Weights of a small mixture-of-experts language model, trained from scratch on English Wikipedia.
Size: width 160, vocabulary 8192, 35.6M parameters.
Experts: 256 experts in each of 8 layers, 32 SwiGLU neurons an expert.
Training: a variant of Adam for the experts, 476M tokens, 3629 steps.
Below are experts of layer 3 (counted from 0) of a mixture-of-experts language model. Rows are named router (the router's row for the expert), down (a neuron's output weights, with its number) and show model dimensions 0-159. Each number is 50 + 15 x the weight over its row's rms, rounded and kept within 0 to 99.
After each expert's rows: "raises" lists some tokens whose logits its average output raises strongly, later layers aside. This comes from a sample of Wikipedia text that the model never trained on.

# expert 26
router:41 70 69 42 61 39 46 67 39 34 65 68 30 72 33 68 39 63 40 62 67 70 65 67 45 46 64 33 72 60 39 55 36 38 36 39 37 65 39 63 57 63 34 61 60 42 37 29 29 65 70 36 74 61 64 40 64 42 59 66 63 49 38 47 71 38 55 66 35 68 68 66 59 38 34 65 42 42 34 27 30 32 62 69 30 68 65 24 39 28 61 65 31 69 34 57 28 28 36 62 33 66 43 62 27 58 53 66 49 36 71 32 49 61 33 34 39 64 63 65 74 34 31 69 69 67 64 71 33 42 66 64 68 36 36 71 61 36 30 64 55 44 27 36 29 62 41 66 66 29 41 58 31 45 61 49 50 67 68 40
down0:67 57 46 51 45 52 62 54 34 36 35 77 45 65 54 66 64 51 37 59 40 63 56 59 43 45 35 59 79 56 61 85 45 78 67 21 29 37 41 61 67 31 56 51 70 51 60 63 34 47 47 48 53 60 85 57 57 36 19 69 47 41 50 29 37 41 53 64 41 48 39 19 49 50 52 37 55 33 47 88 27 60 77 43 69 31 46 69 41 49 41 64 62 40 37 40 28 51 61 60 60 36 44 45 46 31 55 55 52 29 59 31 84 55 16 49 41 43 81 76 43 30 58 33 50 49 35 54 37 55 65 39 27 56 62 67 32 59 28 37 49 49 41 50 48 42 45 55 84 65 34 38 75 55 76 27 27 31 70 55
raises: "ul", "rit", "alls", "l"

# expert 42
router:34 74 65 41 71 15 39 67 27 34 68 52 37 61 41 64 37 65 37 67 71 57 69 61 44 36 66 34 52 63 39 47 28 43 36 41 32 55 32 65 50 61 37 58 63 53 32 34 36 61 76 34 60 64 57 34 61 40 64 64 63 59 36 32 66 34 72 72 28 68 66 63 64 34 38 64 47 31 27 47 39 32 64 69 42 62 64 38 34 35 59 65 31 70 35 65 38 31 35 69 34 58 38 62 30 43 61 62 35 32 63 32 36 61 31 36 37 69 65 67 61 31 40 61 52 67 58 63 34 35 61 67 64 27 31 63 61 32 29 65 68 44 42 39 32 67 40 65 72 37 42 69 25 49 66 39 46 68 60 31
down0:40 71 65 20 45 65 36 38 35 49 72 43 62 41 59 43 32 43 47 68 56 66 54 31 22 45 24 48 71 62 24 56 70 37 54 44 42 59 53 67 60 46 68 61 33 53 39 56 75 58 48 65 35 63 11 00 04 54 46 48 58 44 58 36 83 85 43 58 40 60 59 60 53 44 19 58 26 40 51 26 51 45 46 49 46 69 44 51 67 53 55 42 56 51 57 43 54 63 57 54 26 58 40 52 34 50 50 47 65 56 63 70 40 52 47 48 48 65 32 65 58 77 84 47 42 67 58 64 71 32 68 40 66 56 36 48 50 58 26 37 59 36 68 40 65 53 36 37 47 38 71 61 47 42 49 15 41 48 46 38
raises: "ify", "ively", "ually", " National Register"

# expert 96
router:35 65 66 44 60 33 38 69 37 36 69 61 41 71 25 61 35 74 33 65 66 53 65 60 33 36 67 32 63 65 32 54 41 36 33 33 32 69 39 60 63 70 29 65 62 52 44 34 34 67 58 28 73 63 56 36 51 47 62 70 67 56 30 41 67 31 53 75 31 72 67 62 59 37 42 71 29 39 35 33 29 30 67 69 30 68 65 39 38 42 68 64 33 64 27 62 36 32 36 68 33 64 49 60 39 25 64 67 35 41 60 38 44 67 34 33 48 71 64 57 71 35 50 71 60 62 59 67 27 33 61 66 54 30 31 63 64 43 37 69 60 40 32 38 32 63 38 57 64 42 38 61 33 51 62 34 50 62 70 42
down0:36 43 52 39 47 47 38 62 76 41 61 50 39 33 66 32 54 39 66 58 48 48 54 39 37 37 45 66 70 43 71 33 54 48 55 69 46 50 53 41 71 33 61 31 68 62 39 36 40 26 48 21 52 11 26 37 38 46 40 43 63 34 72 54 79 45 43 30 72 67 49 15 46 56 56 45 30 64 39 43 75 48 52 61 53 41 48 51 74 47 65 23 59 89 80 48 10 69 25 62 45 38 80 48 34 56 45 46 39 51 43 53 34 42 69 35 58 34 67 32 55 55 37 68 63 61 62 41 65 29 67 74 34 38 61 56 41 29 25 56 82 39 56 37 45 49 51 41 40 35 53 55 77 53 54 65 48 82 62 62
raises: " first", "a", "ar"

# expert 17
router:49 58 57 45 70 58 43 57 29 30 64 54 42 68 36 65 36 73 31 61 54 65 63 47 30 32 72 34 62 63 32 48 35 51 42 26 36 65 33 54 56 61 39 61 60 25 42 36 32 64 60 21 59 58 68 26 55 43 72 58 75 61 38 34 68 28 53 63 44 66 55 69 66 49 40 70 44 41 24 37 34 35 53 62 29 65 62 38 37 26 71 62 35 66 40 59 25 43 29 62 36 65 42 66 33 40 62 70 40 38 71 36 46 55 29 30 50 70 62 63 74 34 33 69 60 77 53 62 32 42 73 63 49 32 30 60 73 34 44 63 53 32 39 45 37 73 42 56 63 48 25 74 24 57 84 35 51 49 55 38
down0:67 84 66 36 31 19 59 77 31 45 30 84 39 66 17 65 25 64 63 64 51 32 77 37 41 53 55 50 48 30 58 61 64 71 75 64 54 46 55 43 50 49 70 31 27 72 28 37 33 48 32 64 54 70 89 72 35 51 41 44 30 39 46 55 52 41 52 34 53 59 52 34 71 40 51 52 26 39 54 63 52 34 63 69 39 59 38 58 55 51 46 14 47 61 75 41 51 48 52 41 54 41 64 49 30 40 52 56 53 71 46 62 61 57 47 60 57 61 54 41 50 83 58 47 50 21 65 37 40 38 47 52 70 90 46 36 79 42 40 49 41 67 42 21 69 35 34 49 60 59 23 42 33 46 47 49 45 65 52 48
raises: " A", " M", "'"

# expert 248
router:37 65 68 32 64 52 41 68 31 42 65 65 36 65 45 70 31 63 30 56 64 60 71 54 33 38 60 30 68 57 41 66 33 40 34 35 22 65 31 67 62 57 40 60 62 29 35 30 37 65 60 33 67 65 63 38 56 37 68 64 62 65 42 37 61 41 51 66 36 68 63 69 59 36 33 65 44 33 29 32 26 47 65 55 24 66 67 28 32 43 55 65 29 67 30 57 29 30 32 71 37 66 35 68 34 38 68 69 38 37 66 41 41 53 28 32 46 70 64 66 67 28 53 56 74 65 70 68 33 38 61 68 69 27 41 69 63 25 34 60 59 31 48 41 37 65 44 64 59 31 43 63 35 57 65 45 47 61 56 32
down0:51 48 66 39 41 60 35 27 55 28 46 51 61 77 57 61 40 38 69 40 51 55 46 50 45 47 62 52 75 46 34 49 62 59 52 27 61 74 43 79 79 39 60 47 67 55 43 57 54 40 63 37 10 20 31 40 62 23 37 53 59 62 29 76 74 35 68 44 68 29 29 67 36 49 61 45 55 43 50 38 49 49 71 58 41 63 50 40 16 73 58 63 76 27 52 62 42 52 48 41 38 42 52 00 56 63 49 76 15 33 53 60 49 51 45 43 23 34 50 70 58 45 31 55 42 70 50 56 39 32 49 39 80 59 53 69 43 20 73 57 61 53 30 44 52 58 64 56 31 56 59 38 58 37 46 60 52 81 39 38
raises: "an,", "ec", "es were", "es are", "ive", "es"

# expert 94
router:41 66 68 32 61 14 43 65 30 38 68 54 31 65 36 68 47 56 33 58 76 45 57 57 35 27 63 34 69 63 38 65 45 41 36 44 34 64 41 60 47 54 39 59 69 58 32 48 36 65 58 23 70 53 59 42 53 45 68 59 70 47 34 26 66 26 46 72 46 58 57 69 81 41 45 64 39 44 26 30 30 43 66 68 42 67 61 30 41 56 58 66 27 62 40 72 38 34 33 53 35 58 39 61 24 37 64 72 36 47 75 46 46 70 27 27 41 79 67 56 57 29 34 49 57 70 56 67 35 36 58 67 75 30 39 48 61 37 31 65 54 42 34 44 36 62 37 71 67 33 44 68 22 51 59 31 65 54 70 40
down0:58 27 40 41 64 62 36 50 41 40 49 22 63 64 61 63 81 50 37 65 37 42 53 45 45 22 61 54 56 35 56 42 68 78 44 32 41 84 72 61 51 59 52 32 41 49 49 42 46 05 38 41 29 36 49 37 26 33 49 51 60 51 37 51 35 54 30 34 54 76 66 56 44 77 32 44 31 42 34 60 34 60 65 25 34 60 39 43 49 10 54 69 64 41 39 56 38 24 51 55 39 52 50 42 40 58 78 52 59 58 59 40 70 66 69 62 36 55 72 78 59 18 56 50 32 46 51 41 49 49 56 41 70 16 36 46 47 65 52 60 66 77 53 24 50 87 62 53 61 51 79 48 75 34 45 43 66 55 48 56
raises: "x", "f", "xt", "ff", "sw"

# expert 191
router:36 51 50 34 56 65 46 58 36 41 60 39 45 73 51 78 16 80 33 49 46 67 52 55 38 48 65 37 63 67 36 44 50 36 44 47 49 42 22 61 56 64 46 58 74 40 48 51 41 55 51 32 56 65 60 49 55 49 64 60 68 17 43 42 73 32 55 73 50 65 69 52 61 58 34 64 32 44 51 42 29 29 72 52 21 68 55 35 19 45 65 63 35 65 44 57 47 25 31 72 42 51 48 56 24 24 63 68 53 54 59 41 41 70 23 39 46 56 56 60 56 50 49 52 44 84 43 53 35 48 57 56 60 54 32 74 84 53 32 68 71 26 49 35 36 66 35 55 94 39 26 65 35 80 82 36 51 51 63 42
down0:68 48 37 67 48 50 66 46 39 32 46 32 40 42 80 51 50 29 60 64 32 45 70 72 33 81 70 65 33 57 54 55 45 54 59 56 48 61 33 60 32 46 46 26 45 43 43 65 67 50 50 93 57 52 66 41 64 28 68 28 49 54 63 70 20 29 25 38 47 03 30 49 52 41 19 68 39 45 81 43 39 30 54 53 32 41 41 67 40 24 66 55 49 53 50 47 47 56 27 67 42 59 29 49 70 48 38 49 79 32 42 66 62 55 51 56 58 45 54 57 55 51 39 56 39 48 32 30 80 28 38 72 48 29 45 71 50 67 55 58 53 35 68 49 43 67 30 55 27 53 70 53 53 68 75 28 61 52 65 68
raises: "ron", "ri", "il", "ran"

# expert 217
router:41 54 57 49 66 55 28 62 25 35 62 75 27 55 45 61 37 64 36 74 57 20 58 47 37 36 65 34 70 56 36 59 32 31 19 32 33 49 34 50 50 60 43 57 67 16 48 55 30 54 67 24 56 63 62 36 53 22 63 60 66 68 40 62 62 25 49 60 28 50 56 64 64 32 46 61 52 33 39 44 28 26 58 58 24 58 56 34 31 21 48 62 31 57 27 53 28 15 41 74 39 68 49 63 26 39 63 60 34 26 71 37 44 60 25 41 41 65 57 67 69 39 55 59 55 60 63 55 39 37 55 60 63 34 19 49 58 39 48 56 48 37 37 41 42 63 38 63 67 41 23 63 38 49 67 54 30 55 65 28
down0:77 43 50 30 37 49 46 53 44 47 32 54 59 64 48 72 53 88 59 58 54 55 52 71 38 43 63 38 48 36 69 40 65 56 49 14 36 60 57 31 38 29 34 66 58 53 29 40 59 56 61 37 41 41 46 44 49 63 62 64 39 61 28 41 15 33 62 66 51 57 40 43 35 59 35 46 83 48 41 53 43 28 15 53 53 61 82 35 41 81 53 48 55 77 31 32 63 38 44 66 47 28 27 74 22 67 39 32 48 40 52 50 77 49 66 43 30 43 78 34 28 44 63 46 35 45 51 25 69 52 81 55 47 59 54 32 57 52 18 44 34 60 49 57 56 48 92 37 65 35 56 66 39 44 64 50 56 47 71 59
raises: "-", "est", "1", "12"

# expert 63
router:44 67 53 45 61 74 54 53 51 46 55 51 35 74 38 82 27 51 34 55 72 61 65 58 19 53 59 36 68 56 47 65 63 41 35 29 45 80 35 55 49 64 57 46 90 09 28 20 42 61 37 43 53 76 63 50 62 52 80 54 63 49 27 49 50 51 62 55 36 58 33 59 58 47 29 53 37 36 47 58 37 44 54 56 38 83 54 40 45 34 45 63 20 47 24 45 53 41 51 56 25 55 36 86 28 49 54 50 60 48 61 23 53 64 17 40 58 63 47 63 73 52 48 54 45 80 53 63 32 50 38 54 54 45 26 78 59 39 29 41 59 45 34 44 37 78 21 59 57 43 29 60 54 64 64 35 47 53 64 61
down0:63 82 62 45 49 59 44 50 57 75 54 44 51 57 67 39 53 57 49 46 23 62 40 48 26 89 57 12 34 46 45 78 28 42 54 66 40 69 64 25 68 23 34 62 63 46 70 63 07 66 32 65 47 60 61 29 28 62 56 67 43 42 51 34 71 50 39 44 58 41 40 27 55 48 42 43 48 58 55 41 25 52 62 37 47 38 68 45 53 72 53 48 46 44 31 55 73 37 40 66 49 21 32 61 18 52 37 63 35 59 31 59 73 30 57 57 58 50 29 39 47 27 73 60 61 42 39 55 55 49 56 48 58 50 60 71 42 50 60 62 42 59 44 56 66 53 86 66 50 31 32 59 20 31 46 56 72 74 55 21
raises: ".", "ult", "v", "s.", "vent", "s"

# expert 234
router:49 65 69 48 71 49 37 69 31 42 65 81 40 78 32 72 29 64 33 76 63 39 66 60 41 38 64 33 63 76 38 51 44 41 33 43 28 60 17 63 57 79 43 68 60 59 34 38 40 62 63 32 66 70 57 45 55 46 71 60 60 53 36 50 77 37 55 73 38 67 62 57 67 35 46 68 39 44 38 37 31 36 64 60 43 65 71 37 49 28 54 59 32 62 41 44 34 29 43 67 32 82 36 60 31 36 56 70 38 32 73 45 45 75 36 38 43 60 59 66 57 36 47 61 73 65 59 76 26 25 55 60 63 44 23 56 57 35 42 61 56 43 38 38 25 66 38 55 63 29 37 60 30 38 62 40 56 65 61 51
down0:46 62 23 49 42 65 55 43 93 61 50 57 76 50 58 48 67 58 63 57 37 32 36 50 76 60 42 41 30 50 43 54 71 77 58 49 69 36 32 49 47 39 68 32 42 50 43 16 41 48 40 53 45 48 49 62 68 59 57 37 53 57 41 53 39 53 42 31 22 44 50 62 40 44 33 06 51 06 65 55 52 70 42 59 47 27 27 48 40 57 30 53 72 53 48 57 57 57 68 56 44 70 69 41 39 55 43 39 70 34 60 80 55 14 73 44 57 43 42 68 47 44 51 24 73 39 55 51 39 84 86 11 56 56 31 33 51 40 44 50 57 53 67 32 34 55 66 32 50 57 60 70 65 44 39 61 47 67 69 56
raises: "2", " (", ":", ": ", ".", "-"